Experts of a small language model: a variant of SOAP for the experts, 4418 steps.
Below are experts of layer 3 (counted from 0) of a mixture-of-experts language model. Rows are named router (the router's row for the expert), gate (a neuron's input weights, with its number), up (a neuron's input weights, with its number), down (a neuron's output weights, with its number) and show model dimensions 0-223. Each number is 50 + 10 x the weight over its row's rms, rounded and kept within 0 to 99.
After each expert's rows: "comes before" lists some tokens at least twice as common just after its tokens as in all text; "mostly gets" lists some tokens that are sent to it at least half of the time. This comes from a sample of Wikipedia text that the model never trained on. Tokens count by the router's weight.

# expert 67
router:43 51 56 37 57 45 37 65 44 58 56 41 31 37 65 40 32 44 64 55 51 51 46 55 66 47 40 63 52 67 45 58 58 60 46 51 44 39 37 52 41 65 52 45 54 60 75 62 35 42 45 60 59 40 38 49 47 56 63 43 49 48 41 41 48 58 42 70 58 34 31 54 59 36 51 44 57 47 45 46 39 31 51 58 39 35 42 62 41 45 61 50 40 62 35 51 58 58 38 41 57 40 43 54 22 36 53 47 42 38 35 43 54 46 46 49 34 64 56 54 52 47 56 58 64 53 45 64 60 59 51 58 54 62 58 57 52 45 36 64 38 54 25 51 61 54 67 48 65 60 34 62 43 43 53 60 47 42 52 41 55 54 54 62 78 48 57 36 47 62 37 52 59 42 68 48 64 42 54 38 57 57 40 45 32 56 66 58 37 56 48 43 48 54 48 73 45 66 32 40 54 47 42 50 57 53 55 34 63 45 45 44 54 50 41 51 64 48 52 44 38 67 59 45
gate0:48 51 62 48 45 32 52 57 54 47 48 57 40 60 62 30 58 56 59 60 38 56 61 41 50 50 52 54 27 62 55 47 55 54 51 56 48 51 60 60 45 44 51 64 63 57 58 50 50 52 40 58 54 59 53 54 62 54 39 64 59 42 53 36 60 39 61 61 58 33 58 43 69 48 51 47 48 56 26 58 34 65 50 42 64 44 50 45 63 39 50 35 35 55 55 54 50 62 47 53 61 24 45 52 44 47 66 37 52 58 48 55 59 62 44 45 43 33 43 66 61 43 41 48 52 65 45 48 41 33 64 57 65 37 50 47 48 29 29 56 64 70 51 53 45 67 53 52 51 46 41 46 29 62 43 65 57 31 51 57 70 41 57 61 50 51 48 54 43 49 35 75 52 48 38 59 46 47 55 45 60 57 51 73 48 63 54 49 35 43 31 41 48 54 61 45 43 50 29 57 45 51 43 58 65 50 63 36 42 60 61 43 34 51 45 22 50 47 50 40 57 38 41 56
up0:61 65 56 47 51 35 49 47 49 66 66 55 32 46 58 58 55 52 53 57 65 56 29 64 31 30 39 57 62 50 64 45 43 56 48 66 70 51 57 50 57 40 35 46 55 58 55 57 46 57 38 39 52 70 61 45 62 59 32 55 51 47 47 51 50 51 56 48 50 30 50 46 55 46 48 50 47 53 48 44 31 57 39 40 48 56 52 52 53 43 58 66 62 37 65 50 30 50 40 40 54 45 52 32 71 26 38 62 45 45 50 51 62 71 46 44 41 45 53 38 38 63 44 39 49 58 56 49 59 41 47 53 43 49 51 56 52 51 51 56 56 62 41 63 49 58 49 43 38 49 53 70 51 49 49 48 49 42 54 64 65 50 71 35 57 59 35 52 52 42 68 58 57 36 51 46 59 42 55 44 35 34 44 49 44 59 51 32 47 47 53 45 39 76 51 45 65 46 34 68 26 47 48 46 59 70 55 50 45 57 55 37 63 31 26 42 39 70 52 42 47 40 55 48
down0:37 63 56 50 43 31 56 37 55 58 57 25 65 55 48 47 46 52 63 53 46 51 55 44 43 60 36 38 51 43 60 60 45 76 63 58 51 56 58 61 56 52 45 53 46 33 33 49 74 57 35 69 39 56 50 31 60 39 50 46 61 52 44 45 57 37 53 56 52 46 49 58 59 52 69 36 44 59 53 47 72 59 68 52 53 67 52 56 55 43 58 52 63 53 37 52 47 78 47 40 50 42 43 47 19 45 45 41 22 49 53 54 49 58 48 39 54 65 52 43 46 36 51 52 55 44 44 59 33 54 44 54 54 59 49 53 66 71 46 53 44 47 29 45 36 45 54 29 62 34 53 52 44 58 35 47 59 50 63 55 52 29 59 55 30 55 42 53 48 61 43 48 61 55 35 40 46 52 50 48 54 46 36 51 62 55 52 46 26 55 43 58 34 45 52 60 49 64 52 66 55 49 58 55 61 53 48 61 48 56 66 60 48 55 43 55 59 34 51 69 49 50 46 50
comes before: "\n", " ", " |", " 0", "|", " —"
mostly gets: " —;", "|---|---|---|---|", "|---|---|---|---", " MPC", " 0;", "|---|---|---|"

# expert 124
router:44 38 61 44 48 38 50 51 44 62 50 60 40 33 60 60 45 42 41 51 43 59 54 53 57 57 37 66 60 66 32 60 66 50 47 53 34 39 29 35 45 55 49 42 64 75 42 55 32 53 55 54 67 33 40 40 47 51 43 48 56 51 36 47 49 49 44 68 68 32 35 46 63 39 53 62 55 51 38 45 46 34 51 63 53 35 36 51 41 38 66 64 34 67 56 53 53 55 57 48 46 45 39 34 40 43 51 56 33 43 41 43 51 63 47 49 26 64 48 39 59 63 59 67 57 44 57 56 51 57 63 46 53 47 56 56 43 59 36 66 45 44 35 57 55 56 60 51 62 53 29 60 45 52 39 45 38 42 49 37 54 63 50 52 56 51 44 39 44 64 48 46 58 44 51 61 70 47 52 48 53 69 36 50 36 66 58 49 53 48 55 55 60 55 63 65 39 43 43 38 30 47 49 60 62 58 47 43 72 51 63 43 65 45 51 47 37 42 48 53 48 64 48 35
gate0:60 52 49 43 55 50 42 34 61 37 38 40 68 39 43 64 51 41 52 58 53 60 42 46 41 63 46 41 46 49 44 65 55 39 51 48 51 51 47 32 48 38 63 74 54 47 60 35 54 55 54 51 29 43 65 61 45 51 56 45 77 38 51 42 58 46 66 58 47 57 51 53 49 48 43 71 29 54 64 52 39 50 38 56 58 47 57 43 44 60 35 53 49 63 64 50 51 57 45 58 52 24 59 69 39 30 54 47 48 65 53 54 39 47 37 36 52 61 51 45 52 45 71 55 38 56 45 50 54 54 40 48 64 45 60 52 58 56 44 47 69 43 50 52 43 42 28 64 42 47 72 69 55 46 44 58 53 54 56 28 52 53 44 71 36 48 53 78 71 49 51 52 48 51 51 47 62 53 54 53 50 61 45 62 34 43 48 35 53 32 34 51 53 48 39 42 54 48 57 49 51 61 64 41 53 72 33 66 45 53 38 61 57 51 44 67 42 49 46 47 57 37 39 58
up0:58 50 49 45 51 39 44 54 44 36 43 54 43 61 40 37 41 39 48 50 44 38 40 57 47 48 50 47 45 43 43 67 46 34 38 56 46 53 62 42 52 53 31 67 65 47 43 61 51 50 27 53 46 36 44 38 67 59 33 54 47 33 34 35 60 46 54 45 66 58 54 53 52 52 41 58 35 38 65 42 56 52 40 46 65 41 50 44 70 43 57 68 53 59 62 41 69 77 59 41 31 49 45 55 48 18 42 55 54 56 47 34 44 51 65 48 43 60 44 47 52 50 58 35 29 59 58 50 72 49 51 50 44 44 48 39 52 55 38 53 46 38 51 74 31 45 49 58 51 49 53 60 80 58 56 44 41 50 66 58 54 50 49 54 52 77 38 65 48 39 42 52 64 49 46 70 49 53 54 42 39 54 47 54 38 45 40 42 53 58 45 55 50 53 50 45 41 51 34 60 33 57 43 55 56 66 30 49 50 39 53 59 40 57 60 59 48 58 43 41 36 54 44 61
down0:48 61 40 61 47 54 62 35 45 63 53 50 38 58 50 44 59 54 57 61 35 34 18 44 54 35 51 56 32 48 38 59 53 39 56 51 58 52 48 34 51 56 39 59 59 51 37 42 61 37 42 53 37 48 42 45 49 39 42 73 61 34 43 50 34 69 60 42 49 50 25 48 39 43 68 46 58 55 53 57 49 50 49 48 68 53 40 42 50 49 47 57 40 54 53 41 59 62 40 55 44 55 51 53 65 53 40 54 63 52 44 58 46 59 53 64 72 65 43 49 47 61 51 42 51 51 52 50 57 62 48 41 61 48 63 41 47 50 47 45 65 58 49 47 45 45 63 52 51 38 52 56 49 52 75 50 69 34 48 59 59 43 58 54 47 65 52 49 40 38 21 55 36 64 43 41 50 51 27 54 47 55 50 63 44 56 43 60 58 44 58 51 54 45 77 44 49 37 53 45 32 37 67 56 53 55 18 57 49 43 51 53 62 70 55 61 31 63 45 60 66 49 56 53
comes before: " ", "\n", " 0", " 1", " 2", " —"
mostly gets: "°N", " 0;", " |", " —;", " 4;", " 1;"

# expert 32
router:54 49 42 54 53 62 28 44 47 49 67 45 62 41 42 54 43 54 55 48 36 62 54 49 69 46 46 40 46 53 53 33 55 40 43 49 35 36 36 44 54 65 41 45 49 39 34 35 49 48 43 56 41 79 61 55 57 39 45 46 50 49 53 52 55 53 49 61 56 58 36 50 40 55 61 51 43 50 39 51 41 40 43 37 61 54 50 52 52 57 38 55 49 59 43 52 56 60 50 49 43 52 53 47 44 62 39 54 46 42 33 62 48 34 53 66 56 52 42 47 55 63 49 43 38 68 57 32 53 45 48 53 53 43 57 36 69 60 65 61 57 59 43 47 34 67 36 38 32 49 61 63 55 72 50 63 43 55 45 31 49 35 51 66 40 51 41 44 72 61 31 58 65 43 39 53 64 40 53 48 48 63 60 62 65 34 61 50 36 41 42 41 41 47 64 51 59 59 52 63 66 49 56 40 50 40 73 55 56 68 78 31 56 56 49 52 55 44 48 42 48 33 33 61
gate0:54 50 50 70 40 37 45 50 50 53 51 44 43 51 43 24 48 52 43 33 46 38 44 39 44 45 40 54 44 30 61 58 39 46 42 51 56 58 57 49 32 70 31 33 47 45 42 34 47 53 60 55 36 51 41 51 39 51 49 33 39 37 43 57 62 61 52 37 67 65 35 44 41 45 45 49 56 47 62 47 61 39 41 45 35 55 49 32 60 36 48 60 37 30 46 52 59 46 48 41 42 61 52 52 60 59 56 43 66 34 67 39 35 45 59 59 50 54 50 24 44 31 55 38 48 37 64 49 66 63 37 63 43 61 40 32 51 44 49 53 47 41 43 40 48 44 40 37 35 44 55 55 49 50 51 54 39 54 50 60 40 70 55 51 37 60 43 34 50 58 59 40 78 60 43 48 57 57 56 41 52 42 51 57 60 61 52 34 44 65 36 43 57 64 44 39 55 50 49 47 54 41 56 59 49 53 59 46 57 46 43 47 61 60 43 60 51 34 53 35 55 72 59 73
up0:30 57 48 53 49 50 57 61 47 44 66 45 44 46 39 36 50 47 35 46 44 46 46 37 43 42 37 54 42 40 68 45 43 41 33 50 59 61 55 32 26 58 30 41 57 37 46 32 49 49 45 66 38 64 48 51 37 39 42 34 31 31 53 52 47 66 62 37 73 42 47 55 53 63 39 42 59 58 65 53 51 46 35 52 44 63 61 32 49 34 49 56 43 58 48 37 72 51 52 34 51 53 55 58 54 65 43 49 62 36 66 49 22 30 66 52 52 54 46 43 42 40 39 49 55 51 59 58 55 50 36 53 46 55 47 38 62 48 53 47 51 49 41 45 42 42 52 40 44 41 59 63 38 54 70 45 44 58 64 56 41 59 50 49 32 69 46 36 50 49 39 26 66 52 26 60 58 53 49 33 45 46 63 57 69 49 40 49 49 54 38 44 55 62 39 44 52 45 54 45 49 41 51 60 62 49 48 53 47 59 54 42 55 57 43 54 44 50 51 39 56 59 49 69
down0:54 56 52 66 43 55 54 54 43 54 63 52 48 19 47 62 41 50 54 49 67 43 30 62 41 50 45 50 47 65 42 72 45 65 55 49 72 43 52 54 69 55 50 52 39 55 54 34 36 43 32 54 49 55 47 44 70 57 45 47 47 44 46 59 51 49 48 47 38 54 40 59 52 52 63 45 32 54 52 62 59 45 34 40 47 35 56 56 56 61 60 34 61 46 62 58 36 46 73 34 57 61 34 62 39 44 55 57 48 38 72 40 59 54 47 38 42 44 54 71 65 54 44 50 60 49 35 46 51 59 53 36 56 50 44 57 62 56 56 41 53 33 44 38 55 57 36 64 56 46 66 55 49 60 45 43 32 60 55 66 26 40 58 63 46 57 47 56 51 45 30 49 51 59 34 67 62 43 49 52 29 52 31 55 57 51 63 47 43 27 60 41 44 56 45 57 42 36 37 63 50 56 56 53 49 45 50 52 41 40 61 45 43 40 46 67 54 45 52 38 64 38 58 52
comes before: " a", " to", " the", " in", " by", " an"
mostly gets: " was", " is", " are", " has", " were", " been"

# expert 122
router:48 46 57 67 69 46 38 42 43 61 54 51 37 62 53 56 27 47 52 51 49 52 60 44 64 43 35 60 35 54 53 60 48 37 43 51 62 60 46 57 45 45 43 38 75 48 59 62 48 63 51 55 35 61 43 37 39 34 50 36 43 58 67 36 39 52 45 56 56 46 43 54 54 47 66 53 61 36 44 57 59 45 49 43 33 34 50 58 44 56 58 48 53 27 51 43 63 46 52 48 54 45 42 67 48 55 37 39 57 50 30 33 60 57 59 47 48 37 42 66 44 42 57 55 69 44 52 59 56 49 61 67 52 50 47 56 34 64 40 59 28 45 37 33 62 34 50 53 39 56 66 36 42 34 33 51 36 59 45 63 60 31 62 40 43 60 54 61 62 54 42 59 62 45 60 53 46 34 49 54 39 34 43 65 57 32 48 38 67 54 32 49 47 61 38 56 38 60 46 44 48 40 43 49 49 31 48 38 55 40 42 46 61 49 48 65 45 44 62 37 54 66 53 45
gate0:42 50 37 53 52 63 53 47 45 52 61 51 39 59 46 41 37 58 52 49 54 47 53 61 57 47 49 59 54 51 51 21 46 46 57 53 46 50 40 53 32 47 53 49 52 55 33 52 51 67 58 39 29 55 36 62 56 43 39 37 55 62 37 48 39 52 67 40 50 43 53 54 67 55 46 32 32 51 42 37 47 63 51 33 55 43 51 52 48 51 49 31 44 28 61 53 42 54 44 32 42 57 42 50 22 62 51 75 40 33 36 48 56 61 47 52 47 37 47 60 53 61 59 47 59 30 42 42 40 48 43 31 65 40 60 65 54 55 48 39 40 55 62 42 47 36 48 52 52 57 43 42 40 62 63 54 55 51 60 58 65 63 48 40 54 33 50 42 43 44 59 57 46 54 46 38 56 67 42 51 56 53 61 62 46 36 51 50 31 54 58 60 33 39 50 49 67 59 50 43 45 60 43 60 36 28 42 59 40 59 67 59 44 70 44 45 55 61 35 30 50 65 32 64
up0:52 67 52 39 50 43 47 27 55 63 47 52 50 36 51 68 49 50 43 52 54 60 59 37 53 64 57 57 51 50 61 64 45 49 56 44 51 42 54 42 56 46 66 48 32 39 55 42 44 31 61 53 60 48 44 51 55 58 67 57 37 43 50 60 65 63 39 54 45 42 54 60 45 43 52 59 38 61 61 53 57 37 48 61 50 42 38 57 54 48 44 67 38 46 49 46 60 53 48 64 29 43 69 53 45 51 49 37 64 67 61 56 58 62 49 47 65 70 62 53 56 46 41 59 35 69 68 47 51 43 36 52 66 61 60 53 62 35 54 56 33 53 48 43 56 54 46 45 60 64 65 53 59 52 51 45 36 31 49 31 35 38 41 61 59 49 54 56 46 39 45 38 65 61 50 61 55 40 43 73 57 48 51 50 34 60 66 45 47 41 43 48 66 59 40 50 40 36 39 72 50 44 58 47 60 59 67 42 42 60 45 49 67 30 68 54 62 62 61 66 67 33 54 40
down0:55 52 42 52 45 43 58 66 57 49 52 57 63 60 31 50 69 34 63 52 56 40 51 42 40 42 53 42 51 45 40 56 39 37 30 35 44 54 38 51 61 23 57 50 51 50 40 43 53 46 51 51 51 56 45 65 58 41 38 39 41 45 51 68 78 49 44 38 58 45 60 38 66 49 61 48 67 53 44 59 53 54 56 46 46 51 48 43 25 57 54 45 69 57 55 54 53 46 61 49 63 44 58 50 52 36 47 26 51 47 40 32 59 54 59 58 50 44 54 44 45 55 57 63 43 51 60 56 66 64 52 43 62 61 56 56 41 57 45 46 53 43 61 46 54 48 64 41 56 60 86 58 63 41 46 58 38 45 37 50 48 41 43 50 61 73 64 53 61 45 55 36 40 53 23 51 46 54 40 46 46 34 55 54 42 47 61 60 56 54 64 62 42 53 70 63 52 49 40 58 52 68 51 70 51 56 53 46 58 52 53 33 57 27 45 55 34 35 59 34 57 55 45 53
comes before: "|", "-", "\n", " ", "=", "|---|---|---|---"
mostly gets: "|---|---|---|---", "|", "\n ", "\n", "ed.", "°W"

# expert 92
router:71 53 53 52 65 55 39 56 51 47 69 59 57 56 53 52 64 37 44 48 37 57 65 61 71 53 52 35 48 46 55 48 59 33 42 51 47 52 71 61 66 45 45 52 46 63 63 69 41 45 43 59 54 61 44 50 38 45 61 51 54 46 63 50 44 40 43 36 54 65 65 39 38 58 55 47 50 50 50 65 35 40 47 50 56 36 35 60 67 57 42 65 63 41 56 51 60 43 37 59 67 64 65 54 52 40 54 38 61 50 62 44 58 66 55 56 22 62 53 53 31 54 38 46 53 49 55 22 58 41 50 52 33 72 47 52 55 58 24 65 41 37 46 71 50 41 49 42 52 54 66 42 49 57 60 52 56 50 42 52 69 31 51 54 45 62 41 53 43 56 57 44 65 40 70 54 51 53 57 43 64 42 74 63 62 41 52 51 45 62 38 51 43 36 38 45 49 46 53 51 46 50 47 47 40 50 54 48 38 33 54 34 59 49 63 55 59 41 45 50 58 56 58 53
gate0:59 54 43 65 43 54 45 49 45 62 58 76 29 60 58 46 58 60 49 38 45 76 56 49 49 68 56 50 51 32 47 52 56 59 40 43 32 52 56 46 57 43 47 36 41 60 51 73 56 51 73 53 47 38 45 67 62 52 55 42 40 50 43 56 46 61 47 50 59 48 52 43 48 59 41 45 34 43 48 54 62 56 51 55 60 48 20 43 60 34 43 64 63 51 47 68 48 39 52 47 50 55 52 22 48 43 50 43 61 63 59 42 57 61 75 51 30 50 60 58 53 37 46 38 55 45 54 56 48 28 50 65 42 35 47 56 55 57 53 60 60 51 63 42 27 45 37 51 47 38 45 37 54 42 54 59 44 40 59 53 34 30 58 62 41 53 58 60 36 51 56 68 48 56 50 48 48 51 58 41 61 59 51 45 43 58 52 56 40 50 48 74 60 45 53 32 55 47 42 45 48 38 56 41 31 48 64 57 44 53 43 33 44 39 35 48 73 44 41 59 57 56 55 53
up0:66 39 52 70 52 59 47 54 54 48 60 63 41 53 47 58 50 57 33 54 34 73 48 35 60 54 78 56 53 32 54 39 63 43 39 43 39 60 42 37 55 36 41 38 42 53 39 54 47 42 76 45 56 34 42 58 48 45 65 43 45 54 40 78 46 57 37 45 70 47 55 49 36 44 47 54 62 50 46 64 58 48 61 63 57 29 57 55 51 68 59 73 58 55 54 63 55 40 46 60 40 68 48 47 47 40 48 59 47 42 56 64 42 47 64 75 30 40 57 46 43 63 53 35 50 51 60 49 39 38 55 60 49 64 58 49 39 62 34 55 49 49 56 53 51 48 49 52 45 42 63 56 42 47 54 45 40 49 54 52 47 48 61 62 50 60 64 56 54 57 57 36 58 53 44 59 49 45 51 57 66 61 66 52 46 60 48 54 59 58 55 58 49 46 74 47 58 37 57 40 43 54 62 24 53 49 59 44 49 54 58 34 45 27 58 55 64 54 42 49 54 47 48 69
down0:62 56 65 61 59 60 51 49 61 60 66 56 63 60 40 49 37 55 52 59 51 40 42 60 57 47 50 54 66 62 26 61 63 47 30 37 60 48 61 55 49 54 31 66 34 43 40 52 35 39 34 38 47 59 41 60 51 55 35 30 49 54 53 47 59 58 52 30 47 49 67 69 51 39 63 48 42 47 55 63 46 42 44 34 56 61 47 53 48 67 49 61 57 53 52 50 46 50 53 56 50 58 57 52 55 53 56 44 54 53 50 62 60 48 68 47 54 59 52 54 18 43 52 58 60 53 44 52 32 39 52 47 45 52 47 60 51 46 39 59 66 69 47 54 33 62 56 72 33 55 54 50 42 70 51 43 49 60 57 72 65 30 50 47 52 41 59 42 46 61 46 42 39 58 62 30 52 41 54 38 47 64 55 45 56 36 72 53 23 40 59 56 47 47 48 50 50 50 49 51 69 49 49 48 63 56 51 47 68 63 42 65 51 49 63 59 57 45 56 51 36 69 57 53
comes before: "-", "|", "\n", " Born:", " •", " P"
mostly gets: " (S", " (A", " (L", " (f", " (B", " (18"

# expert 39
router:41 41 51 57 43 58 49 65 43 53 66 59 44 56 43 64 56 48 52 54 38 59 47 37 28 39 46 69 59 52 57 33 56 50 45 54 34 49 46 68 57 60 53 54 57 42 50 53 37 46 35 61 49 59 42 46 61 58 44 39 56 39 66 40 46 42 74 63 60 66 62 40 45 54 67 58 48 58 42 40 49 40 37 47 51 41 68 44 46 37 38 50 45 57 53 49 43 44 49 42 48 53 53 26 46 54 44 64 48 57 54 53 54 51 40 60 64 52 41 62 50 63 37 54 70 58 33 59 48 42 43 45 23 37 65 46 41 63 67 62 65 45 50 56 42 45 40 47 57 42 49 72 50 55 70 54 57 59 43 54 50 51 36 48 51 61 48 56 58 62 27 51 46 80 32 70 44 37 47 41 68 47 47 53 56 50 39 41 56 55 57 60 41 48 51 32 38 45 45 47 43 71 43 41 57 31 35 63 65 63 62 47 49 47 46 36 44 56 57 37 61 47 59 47
gate0:56 57 39 36 49 24 63 63 48 59 43 43 55 59 34 41 57 41 52 57 61 69 49 56 42 49 51 51 56 56 51 23 57 50 40 58 48 50 43 45 48 49 67 48 59 37 56 50 54 67 38 47 45 62 58 53 29 53 38 44 40 51 38 33 53 49 61 44 36 45 40 53 44 51 43 62 62 43 55 40 44 41 39 57 53 60 61 55 62 51 59 58 46 50 31 45 67 62 49 44 46 47 76 63 42 31 52 56 27 41 34 46 49 52 56 55 53 35 63 77 53 66 45 59 67 42 41 52 28 60 47 55 49 41 60 49 51 53 45 50 72 58 42 58 35 48 51 63 63 61 58 55 47 38 67 34 47 47 39 52 36 71 58 44 44 54 59 39 77 37 60 55 46 56 43 44 41 52 36 69 39 50 47 46 41 70 54 50 43 56 51 59 33 48 55 45 46 55 58 60 55 58 56 75 54 46 46 46 35 48 56 50 57 46 55 63 40 50 55 38 60 56 51 44
up0:44 62 59 34 62 54 40 58 40 51 64 37 48 61 44 57 45 67 45 47 54 30 49 66 49 53 59 58 58 55 54 45 64 47 48 32 31 56 68 62 49 66 51 34 45 43 40 34 72 56 45 64 42 61 58 32 64 39 58 48 52 52 63 57 26 54 44 47 33 34 58 44 33 47 57 43 67 47 53 43 38 61 47 49 50 32 54 45 45 48 40 35 68 52 58 64 57 48 48 43 46 65 44 57 47 49 48 50 52 64 48 46 52 68 41 65 43 43 39 39 55 66 55 58 52 43 41 60 50 49 54 78 49 68 56 44 38 50 59 45 41 62 46 37 56 49 49 33 68 55 46 38 38 41 60 58 51 32 52 63 48 49 53 66 62 57 54 59 57 58 55 53 30 57 53 57 42 48 56 65 53 67 46 59 62 34 48 48 36 55 42 48 53 47 43 52 44 50 47 51 38 61 39 48 49 33 54 37 45 43 74 73 52 63 47 64 53 40 63 42 47 37 43 40
down0:55 30 61 72 57 60 51 40 59 52 36 56 48 48 43 61 55 61 62 58 64 49 59 54 54 42 46 64 54 40 44 73 30 66 50 58 46 56 55 40 45 50 46 55 39 61 58 39 67 47 38 41 52 46 40 38 60 53 59 53 62 63 28 65 42 44 42 49 65 48 43 52 50 66 46 50 55 46 58 54 59 47 57 37 48 51 55 51 53 51 57 51 53 41 38 42 42 64 48 54 53 41 54 34 68 37 52 28 61 57 30 52 39 82 45 60 48 52 65 40 57 54 55 66 50 42 71 71 58 51 44 45 44 64 57 43 44 54 44 57 46 69 43 48 51 61 57 47 43 50 48 42 48 34 42 51 48 56 69 46 48 65 32 66 59 33 42 53 53 52 47 50 34 43 51 67 30 31 51 49 50 53 45 54 49 22 46 47 70 55 59 46 59 53 35 43 50 43 33 36 38 55 54 63 49 55 61 54 58 35 49 52 55 60 54 50 58 40 45 50 36 31 57 32
comes before: " a", " the", " of", " by", " well", " to"
mostly gets: " As", " became", " being", " name", " named", " as"

# expert 77
router:63 50 40 60 59 57 44 56 31 43 57 36 62 36 49 64 47 47 51 39 41 59 59 38 57 47 39 52 53 62 64 34 39 38 55 44 34 38 44 46 54 66 36 62 62 39 29 42 48 50 45 50 39 63 63 55 45 56 45 48 54 43 59 50 45 47 46 57 50 65 35 50 28 57 62 55 42 54 37 65 46 41 64 35 57 49 50 45 55 52 29 47 27 62 41 47 49 44 39 44 45 49 60 54 38 61 41 58 44 50 35 53 56 44 45 61 50 58 34 51 59 59 48 33 55 63 50 53 57 65 43 46 43 23 70 36 62 59 62 63 46 51 46 49 41 63 36 52 43 51 52 50 67 60 40 51 47 51 51 31 51 48 41 63 48 39 57 53 71 48 38 58 40 50 42 59 74 48 53 54 51 55 42 45 64 41 53 60 43 40 38 57 39 55 67 46 44 60 59 51 58 49 69 42 41 36 71 48 59 58 74 28 44 56 53 60 51 23 48 44 52 49 39 53
gate0:63 53 43 45 61 37 44 62 45 65 46 44 44 41 65 28 53 52 60 40 44 56 50 63 64 37 48 47 28 45 58 47 45 55 54 55 38 36 56 45 63 18 50 57 58 35 48 43 40 50 60 48 67 44 49 57 48 40 55 51 49 48 58 42 43 41 39 53 33 41 44 47 18 54 33 45 51 66 42 51 44 45 41 63 38 48 43 55 60 52 59 51 56 38 61 57 58 62 48 45 41 63 43 32 40 65 31 47 44 42 35 52 48 51 53 51 56 62 28 37 53 54 58 42 56 47 39 55 55 50 49 49 48 69 33 50 59 68 39 42 59 46 35 50 63 81 52 54 36 38 40 37 42 47 63 54 56 53 32 47 41 52 46 58 39 45 33 46 52 45 56 27 53 48 62 51 60 56 42 33 50 52 61 56 52 58 35 52 43 54 34 49 32 28 49 42 53 55 52 66 55 33 54 59 63 59 38 48 54 54 59 41 48 44 48 55 51 30 62 42 52 46 41 66
up0:43 48 61 33 52 69 51 49 50 50 35 46 54 47 36 30 56 49 65 57 53 61 45 54 40 55 44 44 51 50 45 52 55 60 54 46 58 55 51 48 52 52 48 72 57 59 50 52 34 53 61 69 44 45 53 46 51 62 51 51 53 54 63 37 58 63 53 45 60 68 46 48 44 34 37 50 47 51 52 40 35 50 39 44 54 64 64 46 36 64 77 58 39 55 63 58 42 69 59 46 61 35 49 49 76 47 52 57 59 49 51 52 37 39 39 39 33 55 45 60 60 39 58 66 35 47 47 52 45 54 52 49 51 51 59 51 40 45 62 44 55 38 57 45 49 40 19 26 50 48 65 65 41 55 52 54 43 44 44 54 63 35 50 38 42 66 62 48 52 56 44 56 51 52 33 51 52 39 56 61 44 65 63 72 56 44 65 28 67 49 53 34 72 65 69 59 59 67 51 58 44 42 50 60 47 49 33 42 42 69 56 57 34 58 42 42 38 57 38 59 47 39 49 41
down0:46 56 40 64 36 47 37 46 53 53 60 44 53 43 56 54 48 55 53 53 56 57 32 68 42 71 67 70 50 38 49 39 33 51 68 58 56 47 32 60 40 41 37 46 54 44 39 55 57 53 25 48 47 56 40 47 45 42 51 51 51 47 57 53 61 48 47 48 64 49 46 31 57 53 64 46 71 47 53 69 52 45 53 50 53 49 61 51 41 49 45 56 52 64 50 67 35 31 54 33 52 55 51 41 63 37 31 55 42 34 58 49 60 53 47 47 46 51 49 55 46 63 51 74 45 61 44 61 51 44 42 67 47 44 58 41 58 57 29 51 53 48 59 48 60 68 46 45 49 58 48 73 64 36 42 51 47 45 55 51 38 44 58 56 61 32 44 37 70 63 29 39 30 67 47 63 58 49 51 62 29 54 51 35 46 59 37 48 62 63 52 62 51 41 45 63 51 34 33 41 49 43 28 34 49 54 64 66 44 48 61 44 41 45 61 56 38 50 66 43 56 53 47 52
comes before: " a", " the", " to", " in", " by", "ed"
mostly gets: " was", " be", " is", " been", " are", " being"